Below are experts of layer 2 (counted from 0) of a mixture-of-experts language model. Rows are named router (the router's row for the expert), gate (a neuron's input weights, with its number), up (a neuron's input weights, with its number), down (a neuron's output weights, with its number) and show model dimensions 0-191. Each number is 128 + 32 x the weight over its row's rms, rounded and kept within 0 to 255. Numbers have three digits each.
After each expert's rows: "raises" lists some tokens whose logits its average output raises strongly, later layers aside; "mostly gets" lists some tokens that are sent to it at least half of the time. This comes from a sample of Wikipedia text that the model never trained on.

# expert 15
router:099154138108177122088113106116150132127114099145156091151119143120147119103126125087159149160061150078117081120197154057153107097112116141158154185114158134134138092136145099150194172064138162127154096180149157145112122049069123087119087136120121117143126075159226143091163155105110064091091073123077163128148119087126101130120140080132147087099135182145192157146113089180108130120089143127138143105139109106169160118103148141174087097128143132085151137155113142147096149155173130139097143204086225114133119143105167107128128092106104138098113124146109176017140123131145099103
gate0:106125101147150137160114112074111142170089118165144096191085093072114166131186138130133109111059153114136101146169128167132127154166118137085123132193131138159136156108077127114192168137171122143144081145146097121160156173118117130092155166079141170149164104170116082193138180133103040163073134069155112125129135119152149122147107046118112117150141142113105147108175174132235123119183137100123127154113089098174105088163130106085096137106122156138132132089152167138127069158164113138160179127115149081162134106163119093167126112169099067180038102140089089131152121095123117112
up0:110159134133148093175200181152126100125101145071081155148139130145147106131189134123119101140103076107096098095096140131093155126181103059165159125178106165107100145088081154131211102160099185123184166101150144134073122124162098101112160155138098092126111074161147121145119112088110036080157131151075123100125062136143111102157103109090148111178132175196107113129159140124159201128181142168102100137155105148127150163131135127125115139094076138070074096144107082166140118193137140138088153136121166154170153123163159131099121125156118093119118191158113156128151190183123180141
down0:103109139118191105182139134170171133142173181146120118119135117139086101144131143136057135124098112190180141140122108160160116119161068196101119167128114123155135124119083129116153168190143121092105164132131101161166132128105078135126087084074209154101141149125096089106116149103121138099095077112147106129113098155120124137094140057076090153118132164138064110038158131129145122171104185102136121167149104105135142151154049080110156063156142154133128150078145096043158197167121116118096165131128087128121122157072091133193106136085128155156134158100182096098143137127055143130
raises: "ish", "er", "em", "el", ".", "l"
mostly gets: "w", " It", " New", "ew", " National", "ow"

# expert 13
router:114140132113181152089162113155156106122140168126160083154136138126145138126175060138127146134131147170186103114123087126119115063115116111119109168154143114112145120126128130166101226042090127088118203112147110156093119069120131115140098159106175170170170164112091118107064161128102127161114107190076141161161107114172125098105126100167126137116129169147142132048076106121133130207110127159122115104175114130133124130121093096105094056115095134113133125159173146162067143131176082138136112111098099113174118125055162108193126079202138172154106122177110106194155104078154131160
gate0:107070094168138139091107029149165100081148154084090135128066131141132169161106108126123206043127095179141110089150149107146125165105095149097154221110137098123135116090102153117068138107114116079112139159104110164170153130092117122091120145133101125169069094197177080143108071076167139122167144095109112116088122146113117140061098144137127131163166120161133083111141112119077087152134134100144141067126099154153138158135103112097133145090123132117120106073204130149089107078111036160116137123120059123087195096128118111119162113122107147131100139154163130100127144152147090103
up0:108152102135117138207096066171156112124174083112192147054085115153204118133172101142106184139125125182180114115130150176150141146146142125131154152143145064168117141125172130103209116110146180125145118140129164118111094131097160094154071155118123104127139155149174128194145088144165155103134182175102062091113179116128063099093092160105139166138110131110138147076140161101089075112147086117165112120172165169138152111179127123058099116107182126204059119137117168123083110106134085097088110110147109136117130054143127137105133081141159167127160118157154122146136162136139097103
down0:160117131090113139131111173113140167110149135111088155161127153166125060143169185136137117150151117158140130102186096176098141169103102161129088115083099091101116140133102103153185094180144118176184167072163101109108150102171070074151138096159098114124066159149113193140117084118158121145082152123122110187132115122090098163098103179144108187146081110111171058075206118197121126122087159139072154131158138127124086138114165146159071132143150135127135171115137161118155125108128114131088111125099160148158129141155073081080170133149158134095176134183166064170176162171133179100
raises: "ro", "vel", "av", "sh", "ats", "ros"
mostly gets: " he", "y", " He", "or", "ar", "ly"

# expert 19
router:125155132044175092128137108137156140093122104113174118190089136073125152138164128196124173128142171141124178145117163049102067129092096143099139086070178153141130101101131093075149162075112121077121085127150170113161128136166143133130130128095146076145122121205140107136123156176102142104083077135140129117097119134130122126112219105138142148114166149165142095147124142120105142199166193140093126098161213085136155100124142131115127091136118101084128108035143094165205140132149129141124132158114139058120179099110137149122109153166194110120120109154131152082083103066144142135
gate1:129128107134116085122123107108139131126097119094120095105090146097114216131118144129130091189130130136182161169183136097092085106137113124178108062139123134172204116125109165103170190134145152184152145108147135110151144169137107147086130116108133110148118105134072083142121134138158082082122115122136063110094082124122125056119094160117109090139159085105139147127139064122112205146147072121106168126150144115154162076115167168100093137146130024097145121111137144089157071141129123183163135136159110127140183133162185184099127103231101093146133119141123123059090104120181131195
up1:101231094155107198141162165092127075145148136163142149150199157150129127122117123120138188141140140130096112139149148171103161135117152118070093121126153169145149132096156127055125098097164137141098154150149131113118175101172119125200149107137172164070152128170147170082138187142158124121129087146174129160178190129119166132123101112182096184175074195112107138139160184119142144116148181125108081128134151082110091124085105072136173149160111163124073106119078080156144115090164149100132055119103105119163115175094113096098065121085125170128078126100113140092099113113168131149
down1:105117138100108153096117091071091169144104162165146127176176131090151132091171118138101170135106151081145106089169121128122165105116140142141068139099169109146134164151112087123103076131114096126084136173153094149137167180115100088070183079121194148153129145147088157142131077127129210152118078183149173101098148159143119134099156070140105127111108145133113133127131137221037122156178153121121130077170071095128111109153099105063079102086197130146126066140155185120111176113068114124146107153108140172110153113136136130204107133109137154143100113112093150157162126180171092130
raises: "od", "av", "ay", "or", "ac", "ann"
mostly gets: " C", " L", " (", " H", " R", " P"

# expert 14
router:128118139133168119109128162098158153172190108032150061123116146090104112068165120255184165138182116106139089108110127102133110150102130092182138171131174169168164106114131148182132097128078142092121123122130144118061105051133144125121130145122129125146127141096110175125048180175073135102095137143083141073136140131158142120107165113151134129132115143126057142148124163138118119106146158118101094130130152061145103146122140115162140141083113085101082113100160125145096084155129157132129095086107151142148166198135120114117164032133161133079128134135132178136095159076130113191
gate1:133132073086145123108102147233158122147168161096122163112128143064108160158054054153090139142185132167149111101080110182083100083100110092074128102158144069127205097126138116107155121118098099101169118115121103080125118086156134129145106146083081117151165126122135125104099112132111152091160161183124113100168178115128148135116135083140115088090137104113111098109121140177170137120144131120113129070155164123163093104133111103184082139105158162161110125155051101117128131107109113150081092096143138127164093142159114150052102134101161152087140150162184111118154124160237197124
up1:145164136139143166130122150201136098103142113154151131146134086134167118129140159149084175148165150110140161116152153069130119173173115123100076146131116097117137068096122088164115106139100100134166077179130149156159130188113129153098075077112168172173103121158143147164141210161119101118142134130085095102090090105167139147130101131102112083130096092093132098157112095137169108151160180136138061157188117197152131117167107117081140167079125136110110175121188082195184112129227099118125102089178144099128095072092163098140131143145213102091151094135178115094109092119105150105
down1:141127095105115175175131134107136084068109107175164110180112130117121096116138141142149199173195153163118138148081130124150123109064189121068150113139104182122146102119089145107125120118114156104167134071109059131197073089124136134142105123109159116113119109153128108133126102103141146064184174086083131081146087183167144182142087140193110164129128058078155099088103141117171144144143178111136151150152109116174104114196095157195107137099124078111106142172125105095116131134160147122140082173150094077116159141157143079130155087106152083127136088108067109132194172089157144091
raises: "ug", "ag", "arg", "oot", "raw", "rab"
mostly gets: " B", " R", " D", " S", " L", " F"

# expert 29
router:143151132174153127134089119164122135163147151066093081147088091166126114121157150121179164135175106075150128128144162113125118099163056080146133123085136155158131135127097100154120208163130162130087159212116148099145136200099153103187084159133148140127086165132072093144106108142158080074111125112134137166160152151082150122132144102119139141085149096133105131038090136168119121102098124137091094146149169061107117163129132102094116100126168137147150096121113166125111042158133199122094066129123187087055095130129086137148073130087090109139132158179075134136152138079161136183
gate2:132138117104117126126120155161165159116106160142180159131061111166120174119161170118122106068115189168118116156109135192139125162097194063149161194198112167153176140094126120159160118082130133094061168092111169137171109156172060128099125119088108131189138106080066111125116065112155131068158125134119175174063085065100178170150159139165114109074099139166130106046095096157150153135114108089130081140123131110114158144130145168149142114162167106150112193138137105110089092114073109175151171156132082120109125120135124096165107143126114161133109153119159141173121094099151103130
up2:141156162181127164167091139151171150089119094094120123084154100143116116152106105183122127124121040098117149080136136140126124102120083148148151125135122098168104118183116097095155137166088103134105094165157140073117088106070143118135141145166168198118121088113139118077184119136097106223105112094147104088184138154091105084135080187096111078169175135153164168156118184087098106114172109170054113130147152130152101099098149166128118148084091151139135133075139107100147181195128136072121071146182102180117143135104085107131114099126116118133054108104119173127170152130174184109
down2:158132123156113175165124111128117230107155101129090137104196122139149056143060120170138127188174119147110146100101103096132128125139128145105125140131135067124103153140079147109146096182047077188150126149119103102134069100099149151149132111118153088078170082098142098122157144107056093125104138102168118045215176226146098118104125116138145105162141114126121167162142131124105123103172123107109158178126121164146116128084173114095102133119091158103136138089112176118128188153123184107176097139154157183081147118124153153100114128125088129150069094122136077084153137149167109148
raises: "\n", "In", "-", "St", "|", "202"
mostly gets: "\n", "===", "==", " ==", "\".", "===="

# expert 7
router:096139137123166113097115130106157132178095207128195173189129131103118160092140101113115150156083142131090112098158173145088131148086142163212136223108148181088153088125073157145138140136132116128091141118120128215155160171175124137161100157109162150131094144115176101114099114162115151140110128181114148170045126114121141140105175098119152129112125163073150141090127149081109125166139115114099082143140081120118231131125180112092139120123115096122117104148144079116184103136137142142097114091091066053074149139131076142129130166121094143161142110145122125100112167122167100038
gate1:139176171130170124107128114077107151080127166121093148154183144100046092109108100112110113119125173118070153073128091134124103120140108126098151172146093112115175180130144111133062158143121137099101158142116120145139104149106145131137114175142176147179109099196137121143143133079144169152139111112104135149138134103116149106132082137144153156105155185144107185125163193090101119089102097115191160104171156102111083200074147121152132128151074110177112094130019082158105167133103123178136121035118124112102116120114153165133099177088079155112196152121166131145151147157141178206
up1:139161166093170150109186143142080145141122108134146150139160117088098103115167063101131083110139080176111170156111152129151090093134126119136124159143137129139107117098132164144114145146111128112138174147150142160141108052052164086135107110132165168151118077076136168162104174096077238112083114092091122120114147071151182136145140132106160068123135128108158113107183107162084135093087096174186101083152118058101137106117110140173155113163097178136102191196071155134104128135093057146176097074096154130120123164105101129144079095135150112178095125101059160153141139136119117140
down1:156116134186125195118089176112097073136176186109134136111155147097136115107102146080151145137035097176101125121146157146139085141109141135144127180116143097153111128121168160101111090127130100140116120097071152146147083158146111087098142160149120187112148157118087128129073146111134139172149137151138051188122101137071117137098122096155163159174163122155127136151158095145127162173161134149126126138096096175062169177161097182195128137093179123137102134098085120087080156087126088071106116053195141129216093104098141146136151062115125142079099104103109110121093159109092113074
raises: "er", "er's", "-based", "ation"
mostly gets: "ern", " n", "berg", "iet", "ium", "bert"

# expert 25
router:130166136084100080134084166108153139144109148110150154091089137089134170101190129109138116164028154113150023112133134168181144144110073115091163140115129128140163101127119064161131194062141107074111128145144146225125105120111142154193133145122141152147131147111168190129064146132117115143105100065121130130085152116162107130070112106127132121107183132139140198152122203129102105161129071156125095155140135083123136131121195129119103113141103085151102107153091073121099128138109085141149154077089161179135168125181060133099113153132135132083116133172126117150160084162160110119
gate0:194114159117198111136132198131137122109152109141123092167090167054129127170107121027142082128187161108152138126166124128137075124138087054167113172148125166125141118096161093156123160142136109165113096114098112108116136066135120072096207119120154149164138139139159153108175124195157155141102128120158187117142137155126100112125135100107119221156086104094155125121147093100137161129092177098159160110146120170122119038110182121172112140128125130112113116072148147098148154093167173125160099173097167066102105121110123177115101200162178103144107130148129130150159088101169118155
up0:063141106180140177116110184137141050146117154121151092122157067121130092108156118222095129089120115185156142166083126084120099144077110141079093079090164102143134143166155086083118108144108136181162140108127123181142102166134126149100106117117117124042117140107155136130048129144167162152133114117151120111093126108137177169138139160096100157100144110102127070111095117196152143159113136152075128138141159176101164233101126127077194153112171094069151106145102121152165125140107099136150118150156085112159139112128216200099118094154137122130173151139110159094125122092116118135
down0:074145095065104115114137076104153133154112188127134114166148065162202108105124161134137181151195106156114139163100120147136152112101101102159175107194135111094115104089129144124103129156099143154085124106157057129108146176113118148123134092108106097068087156157138109100193151165093145093116088185122144145143100090095181096166165146183111111129145157079157101088149136162184151129128158118124132200129073141089157140109074131181133155153118099150099112147091157143187074159158097172111141202150102151116068162107105121127131068090112194137127071127120124092142138080080167123
raises: "==", ",", "O", "-"
mostly gets: "L", "u", "D", "C", "R", "V"

# expert 23
router:090146154131139111091104137089101116161156100088097148118131090081134142093135113137161120137135186110141146065096075148210165146072143109167184113111115133155119120155131077154171100114047110127105118142130159082115141145083144130143131141094145122185149201065178097136145153132123162130110131134121149024075103096125112160124121093133146154153122115174069159127117112113125095145139187108092130133178197076145127180140092131125149115097092134116148080160168166202159111122145127150139121072108171075122161120057137125181119102160136143164107155168106176086142165090189095075
gate3:142138082114073187131090108119128067132077109139164081148097138115116112086109129141161174135072185131149163148077107095082133150155147067221113122141148179074186164126092116119131128134161187134157084079152141116118159134154100124099147154149119135103158135122132153085130146140110138132125108148088115186166120121151069094073098157140190220115143101146136127156153147113143103141100183119152090136115112125100165098186111102138196128121126109162137131178097134107095117139134198124109186163120090126063058135145100147124125124147063182088092117128090163122205104169123139178
up3:166142121151145126142082139116137123108091195182156139088169157132125138138113119137109121135088162193166164135096121056052158139103138113110144061111117176070081110064155146093137159154190179135168102093140141165103159116138091085064171196136114125127120113131130124123129126126175114120123124163152155096140137152187163127131181164164126153113068156116103143097097122131087166079128093099086115096143132090133135121178106123024153134131150110094118104113099181145167086188127148106118171142073158129149150103218123166128192082146135126157141106099110095136174117055118149101
down3:189096094133150200137095138176141096171071171098113113120102145164132163105124148143141091174124141102148053153050134145157095188119126148117116159120168130144154084083126171169181087105190149143129105153109158138072098200137115113129215096104098125141091047126110144176167109122121162079134137156131122075169132132139148088099114186143168169100096151148110104112128128139143153171127097163089155091094152126124135145099069106112138122166093124112111122130149131062141069099138148153127135111150074100130160157155172120046150073129103169147145071069143111137110158071115131159
raises: ",000", "0,000", "9,", ".5", "8,", "6,"
mostly gets: " for", " 1", " 0", " 2", " 5", " 7"

# expert 22
router:118163133072099084114105119090169141077120155095078081154153023099170105115133105180160144137179186113203144111159090073152140111128147157110123141142146108134154128202122111120112155096105169071124125148152085115143132156090132129169063169121144138158162146119131171079103144138101135132122102163108134119109097142119088190098135113182127100161196155180075123152124246110117122174115102098139140132137075137162111167121154119133089110076138132097135153102124059137147086135152140120081108125123156171084133131117084162116128159181112106136125131163121163085117155153213129075
gate2:136131140145129100118129102133135135120085131166046128151136113161165128105109145133098160133140147114144150133129096083115092141085192101153091119118148125154180107101151144084125092124145133129083133140157163131154051126099128138101070110069167100177093140160145140109095142093114142071215160108135155170148124112037125166216087124153076139163119174188124105165128127152092103091078147080090158142134175096150139131193127090151142080120099162118126130123131113198155080130122090075120110147120109144144089125067084101108198071166146166105179158183109146127126096167107127056
up2:161178148113165114165149123129122135133141064136165110140172090134147123101138148151139167191194082089148114110099095150076103051089142219125111104135128138137106105096112096125105082105074139133137152085123097141147098126083136147142108079098168124114163108134197159131116137123064105114238166145198152103123069078108171181078073131178161131136111142161111132157138174093130162081114146137134132121122116112114157147138171096153115170106088105173125143149140103153134150101167139093163114108166137136166160179092125147062095163109088140110197075167138123100119154064094140154
down2:110133131087159104096081076140114200093184163070120147100091195199173125110150144038140072161051149102174159128088159161104161096124131103149074098099096128113073101142143130150129126107087106120131156134187120106098149139133134157163195122090133126158180124154094122090144127115135089148180105111095119120143121138128138118113127105178097161112165107133114044135135220075135109103156124081146164151092102089094155129113128161100112108147159133137102181089202058126112110092117082155134138101091126106083140126086122129156115161120119109122139190129150097075096138110192122113
raises: "0", "5", "4", "room", "-", "3"
mostly gets: ".2", "–", ".9", "/", ".7", ".3"

# expert 11
router:063106125088091111120067104174158150123199145149163175141131181108134174125130095186133145151136117109073115139131061106197143085149110122216195164132135111159161126161103119099115112132124147122099120135164133216079110132046167103164109164133122143122126179064113122132104137107118106116134102109088162147098031128114106128076148110137156092111131118123140131164099147127101121144098124132122128164138204107149123134141146126106166118145176109126192129142166145128119158136179138144108136093071096071129215116082052154177050119138096140141114126144153095118111069118122124115
gate1:157162100122126102170116094164133138115158097173168203191154185149122087146170165154103172141149149105188148160194175119105108085181135123128125086122120093086177138162090169166137121078117035157102157107131161119126116116129145156121147195152113122157112110109122165074114157139094143150103098132077146136129113188132158122166143107141128181127110137147056102115051132093114087080144140133119135128102157044154128119149123188158093158111107109154138184157197180140128149105158168162121143189156180096112176117120177102129087089115135130105100091172086149127125128165166152094
up1:121144124162117114144125161086105141109107143106087093102090061123149135189087153096114114151128100103120106104205089140109162183097139112134106141096124091163104135080206118136117149119162177119147130128102100102092103159099143083135129106118138135110165193122172079163148190107068144137091123091124169125049092076118100128081125117096083106112138135072158116130146179154114155191164144100116137141102101123157092164203161149121156136100179140114108136165124125084159131147113147136146142052113091231160107165115134175162124179182107176123112093135170093066110182139132071130
down1:132180112088088104141156101118195103107125162123130127123230113120146075151060164083138154154084078106174114148092096136160134063131142138169155107118187148077126117130045106192134130108139161129108217110136151102127179104128102148132105114163168091143147176151137090138154106163157116103092093114127151138116126129193068168072105135101141147105156134171116150139122125136110142105138174133073072143112135085158199156164158069120091130084121164152151096071142185118144146103127119191117112115142153148136121162114139152122136151164109155182097094146108145078155161136047096160
raises: "–200", "–201", "5,", "9,", "7,", "–8"
mostly gets: ")", "8", "1", "\"", "3", "6"

# expert 5
router:135155163103132130138161119128136102144162139133162136147135091129145161112145087090161155131119132161117102097138138151150150097119134102121110138058167148161195148192164124086091145154095102096091157153134226141097126045179162065165100113107120102127113123175130120098116150114077123148107128133147143155094120132125067133135126118153128086173122169140120146106130106172103113145098087131135078115132119097172112077115140101113037114106072130119180140098165102161200072149139091121116125096137097115158204121188096176215091135117151151155126122129090204150045177090134107061
gate2:146195157116167111149174164162131108084110178111126112109154170128090115125141109133089102123123111130120121081123098124065167150136009113062124128106141052155207124130087096132123131210149118142091126139055148132148191145118127116159081135138155110160136114132155117159130093132151167153075206148132134131161148132156119111149113119164146157156123147142164085190093103041116156135154138132118173156128148161141127142097163112197124069102121116153174148137176135125127103127172155131104117146134173161117133142071095090124185165154153096105124193134067124092084155116105179076
up2:116163093146138139115155127109110134137127087138086110068137195156099126131108106110144122109155067087156159104169084131045112184077114094130114122129130196070128154185158086184090120191155146110114141148090177200090181099124157125165136095155145089088147117170187150180085178107099119149198088087130129094143116158086122119086109141159123146095149078145128176140121130105143151115154153113183151112116104160129137129129113063065185148151141096106123170158118126097141090102141093187177112126057134101121126134042137095135111196165111098127148132107091134131154082139122105138
down2:116153073073120076155128156147165125150094100120155129116165190150118117118112134143119176126150109083126133107173107134089111164138113125156180094119100165128087119124152108153119159199137155165080101126081155192101190122129124143189182100127220091077189125109169159155092180122099099104149174088126143107119200192112098125089076139140089169119160105184069115157131100105133131110089182093157119118083145164136104118129186100084161136142154090124117154138073162090136087134101125153180128099119152139106131057100095062136076137114115099117112107112155161139132083202111122136
raises: " They", " Following", " they", " Also", "\n", " however,"
mostly gets: ".", ",", "s,", "s.", "e,", "es."

# expert 27
router:099112139122151136103117123168154115137151144109139114142124113052140165142141155130131110141175090135116067067137115152134153091118169125129139114130135167090127151178039099191195189150124138114092110225141113170115226071151131119094093152151155093166092110159082090072157108163117192140116134144104143107149126102130136118139157125143114118147113120162172143184135127062124112100122082127129103093133106105116103160080118126080077117123180136108125104149055116144135064201149125108088129180096064113130122165136140136085141031091117194192120098131130139132102101137129127136
gate1:121130204173119117148113186193188157122075147135117138161098106108159135133137153134200119109147121173176112134089113149160138161096104096086128031119113088115105143183136161156110114116145177141064162126082196096109126093138141152145107118125162169121142102161117031209140114093151127105085159125103190102071110150138080131199128129144158157100114114148140147144137070110132125105181118128142126145187149113169163169064124094096143149132158130096169101173095139119143091190139147091141123139163144127109137113108147118162132160086085148189122145173151115091078162146090141168
up1:117176155135171120105117119184095149087110149099138147150122110169112125135176113091181103089121148147130182153068098127153126147139089140151127076096123123098146122168089112186113108102146124203108066151125126143078164110117129141101080140127150132075158121094109117219058103117104118114131096118144145098077086096120104139112121132212148114144206141179128180101143115141156042072184150096189144105097118126140065144133191160113131088117110112099185160160103092104146121142117102147131172115179111089144100144081173143157104109086168078121162143127130115185086152139101166181
down1:139172116148141072106116166166110130138143148110099119102122134169163142138134174160172143114137125140142167099057057121095120156159070067157191096110151174099124156154090103112161079119165129152094125124082138141101185157096138075118095125136156186156067102136070106173088082077092095042125148144122185095082122113118060142185151120164122121165173120163117124162144111095150091099181165097167138136125141137165103160142214135118124159128125107153134084078157083122110099143126162165083107100112120130137134127091156113162144110097117120180125050141101184165085094075143136117
raises: " the", " this", " its", " a"
mostly gets: " of", " and", " to", " by", " in", " on"

# expert 10
router:109130146138190119087075135108133138121165180134123117165092107086128175107108129115144171132075159110111115127114091066188128117077115052139158151118144129102144128132139132126173092131101126099101132151123142156115120069125146149160131128099160112135121123097148095118123133122103154156139067080144141118087104109196076126092174097162168117151176185086060115109077128140140112130143125160125077133164125057134113174122125147183145117106068114092139127037097104247179119102153057175126145155121229132105147170152135152123083186085123124095117094104135095147119159137119130164
gate3:130120107122103074168140162081117073080130220089131185111080125122158163051159110158163123091122145098135087138137160136088142149155157100142142139131100181147158176110103143149114121114175127079180142133155177112082079155122157116179199170111132153106139124158200146121110117110152130120145079188124145125124077100135168135113077150169161124105169143157151131092097109110158111108129127185104085146086095107143105114108105090157135143125110154135096100188115138195080141045108098102163156130163138096123116094184119111119143109049059164174095114122165113116112100087056133094
up3:172158095118115133168157136078154111049139167132107134140129143105132119070117124104138103076096097136152134149125143109129180095184124144116193127145128195170117132094079170091055146132086108168125169143139116092156114102085086103146176207110181183138095142079108151170111160138129136175135140099156135107178094046165146156131094117178094157102149189126076114096084112135118147140114123175123133183114129108170059096147107126110116128166074134063090127106113130192101163061118159140163092118124146148142133079154088160135113136126125202110126127093181104108175096128081096139
down3:158122148107131125148136092195123131168133131183113104107183162188097099141109125145101103146150124118093134088083114174100094098173143133134141117160104142144075080164100141074093155065178059164093096132119132173127129105074109140136135155114166079113115079183108121082086144076110112169099156167148154159115166146100113086124064146180083107147095101114141144145158189098158124154121090089176152140108128193169113093103113174154116083109148126188150083163133079101162129156155141084113171207058081122133161081125135137177164192080127143133152083114081152141127158145138138126
raises: " the", " a", " this", " their"
mostly gets: " as", " after", " when", " than", " be", " until"

# expert 8
router:146138133140173108113130088109148175190107146037143131175169173120130168100144106155150137134083152160131113072134133165093129083076097119131137141125167147119169120147106118105122092063125111123132132137132121195073121172136117077169127154102121093141117119113077119123108138162095073154113146143111153110150127110175107174077178105144128085052140140117150096126108190149151085120151242220087089134139146113151120098143104141093088135103117096113119062082031120124169113152192115161093151129137137087146107138166170135132160110123090126150128123113118169051136188152143151099
gate2:097122110127115055118117122123203079159098170133099140127098144105135109174099202098173129159101114189121131131123108151086112127162112129093198134102148165104122157127199125110139129068121139142084141077126199136111129158157176097126136126064159082124147143100147111137158069122151194091162058125112109091173110088194119122080132132175151179128143189128184099159129076064152097161058086141111127126135124116111088120142142124125069187118125183151130158118161122113144105065158169122128160103132156121151182115097168123168170169110092147159104185119165103126099142162138147099
up2:155139122124216141069160157119113139097138134115094108142101162149222201071171103130109097139091138103154160104116093170100090126103127128150093152122143138101109103107114123135134125110134109130145140116126144097113112133168121106049135133160167096081124094151108140107161123110075111093135087123120171086180091166131111043132135154056080096094070074092148176117222174134135160127106153161132157161108130142117074072066130139105138107114150077128134178117111061104189121093170092176105132115135102057166114088106160132099133114132129136141164118111105162182147131103105140194
down2:193091118136121126124131144127128076133090104135165155134143180193151118153129095101132078128081148059144055150151121115118151162094151180131089144167098133102141157061094114121145171114177120090102127135098162178125114151153074153089129074183097168134098127103135130162131133179173067193135140134133164118122118146121151143097083100160121114112110140116097114142128144084078116137177118170158140171123101159070176144063140168139238166099109105085116124108164174155151207167091076118148117143108137173125095121209126120144092139124094159144097160130121123121113132175063086109
raises: " Website:", " Synonyms:", " Order:", " Born:", " Family:"
mostly gets: "-", " In", "In", " On", " David", " After"

# expert 9
router:122168136078138073102130156079116147136180132141144088180113130142136151104132066122157167134129130118107095149120120147158123146095130130194102148096125127115129085112185085107106216170144094114100071154138149163079235150206177076112115153137173127143134131136147110099158137156078005070123107148071162080132101129147120116113145093124145116137130158140068161066121154099099110160151153155139154129148113133120187105122104087148106106152160102088148107143133163146111145128153092164121130115113127183149108161151076169087139053102143132088123096132138151121094203124171078127
gate0:126134126128099152114140125112170123134107084156156208181164166129085140123151071153148152109064153111104084161143140093149144142106154106126092133105117118125176103099142137175141098149102112131153183162114140146121143207106153096115092088091168100127088171114163095132076127143141088080114182076123154152103144135189148082087101148103132101045139127133182170115148087152087092130145071136125099120135149088093186113142119126130114122135174137091164131072158125093140134119113151143107157091128175170035143094163109115149124076100157084071179167159213167176150191114102130078
up0:109126157103107114131131091136143163122162078139115079196221160077139162203141143122114146162178134137059109095171168107141149094134151085131160203170056151191093209123169146114157151158141157149149177190154103107132104172123072098121089163122169159143129131127111156134117109090112135119213127060126190100069148167097100151166115132098134129099078104085155107126082162120137147078135043120085142100191112122122125130117136139175142093131163122126099111121142093177127111159124124128104126110170098150126125114109163132101119133094168106183131138120115099153166161160088108125
down0:136152124121163097125102096074091141163113134114128192115110064110146169122155110133079106112159145141169095121171120076124153131109091135191145126131150075082170114125064108215135145146099124141064118137139173107125137152113137163087104147130115083127129116129097056151125105135122115108136167150113139055088143093142152141149185176051146039125154126131132159127140134135150171126110136170145088050144102155160124215073164167141084215137141137138088158110139085142151161128195083126122136157145132117189142119109084123061122138128144176144190135109124127113114108116133078184
raises: "n't", " only", " a"
mostly gets: " was", "i", " is", " be", " are", " were"

# expert 30
router:121132120088157107114099113104171123110121139126075094190176142113134122080110124122184143124072174130110152113086132138156101124132140125176166173093155129078142135210129084150144193138110155097099097159130089067096164119115127137234121126138112132129141161102148168095115136133190133050136142207107166159114099091148092135110129109135147150165157189135178138184140109148110066117116163140110112104147102088105182142102193087142178083108116121106118112140058119115145127130136052155083133111146157122133163160136178190147117069161051135093111049127105124118136120102124096128
gate1:057086113135179137161107106130179128118152127166081078136109138096144156110146083136115160104118111127181183075107131131124154112134109065185162117126175088144136145134177088185132138132133123134107171183111059116142146141132141164149096097101200168167113123080086162107116099106135091088131132160145124110160097192147125147137073166095162128121167118125121181139092140105196151090147129184127110138130092120074146095194111146099188137108097140086091168093121056144143109159137132170159152200173094130192161135167144170123146097141171158114164119135193199131125090172128096139
up1:134172187104110117138134152142114152065136176092148118120141107102109106120151133095060066097110127112130096103176127141180218165102084169092072109133139086085169135156129091132095074075071135114097165141143101160095103117134137168137142159134087138126129072052084097076193143200101086178092139164167109195148102152094153105153146083149144221197178161126098119142143095164113120125103134167119161165165125119111091108123176109136144102113101113162124122103165106095144144126115147132139144128123106118177155132131116104117179128155165057137087133108180092143138169130159142169
down1:120128182088134110122107161231137107119147124080114143127085112144128109142116154160141158102051115085056145122135087148165093128114177131113138146113173107122147160146140164124133115112117119183133110179102091157158122132084138053130168111114172114153132141155093148141183167100150152095128139109040119175086113176124088089144163174187111159130103111108102116158189173153117136152102081117165174102063102148086126175106086123143066174114150089095208138095138116089162100124152116128138162129150073069132131061147044132108111120127144148118148120131144176067112153095163151138
raises: "id", "ined", "in,", "ios", "ins", "ines"
mostly gets: "ed", "ted", "out", "up", "ond", "ag"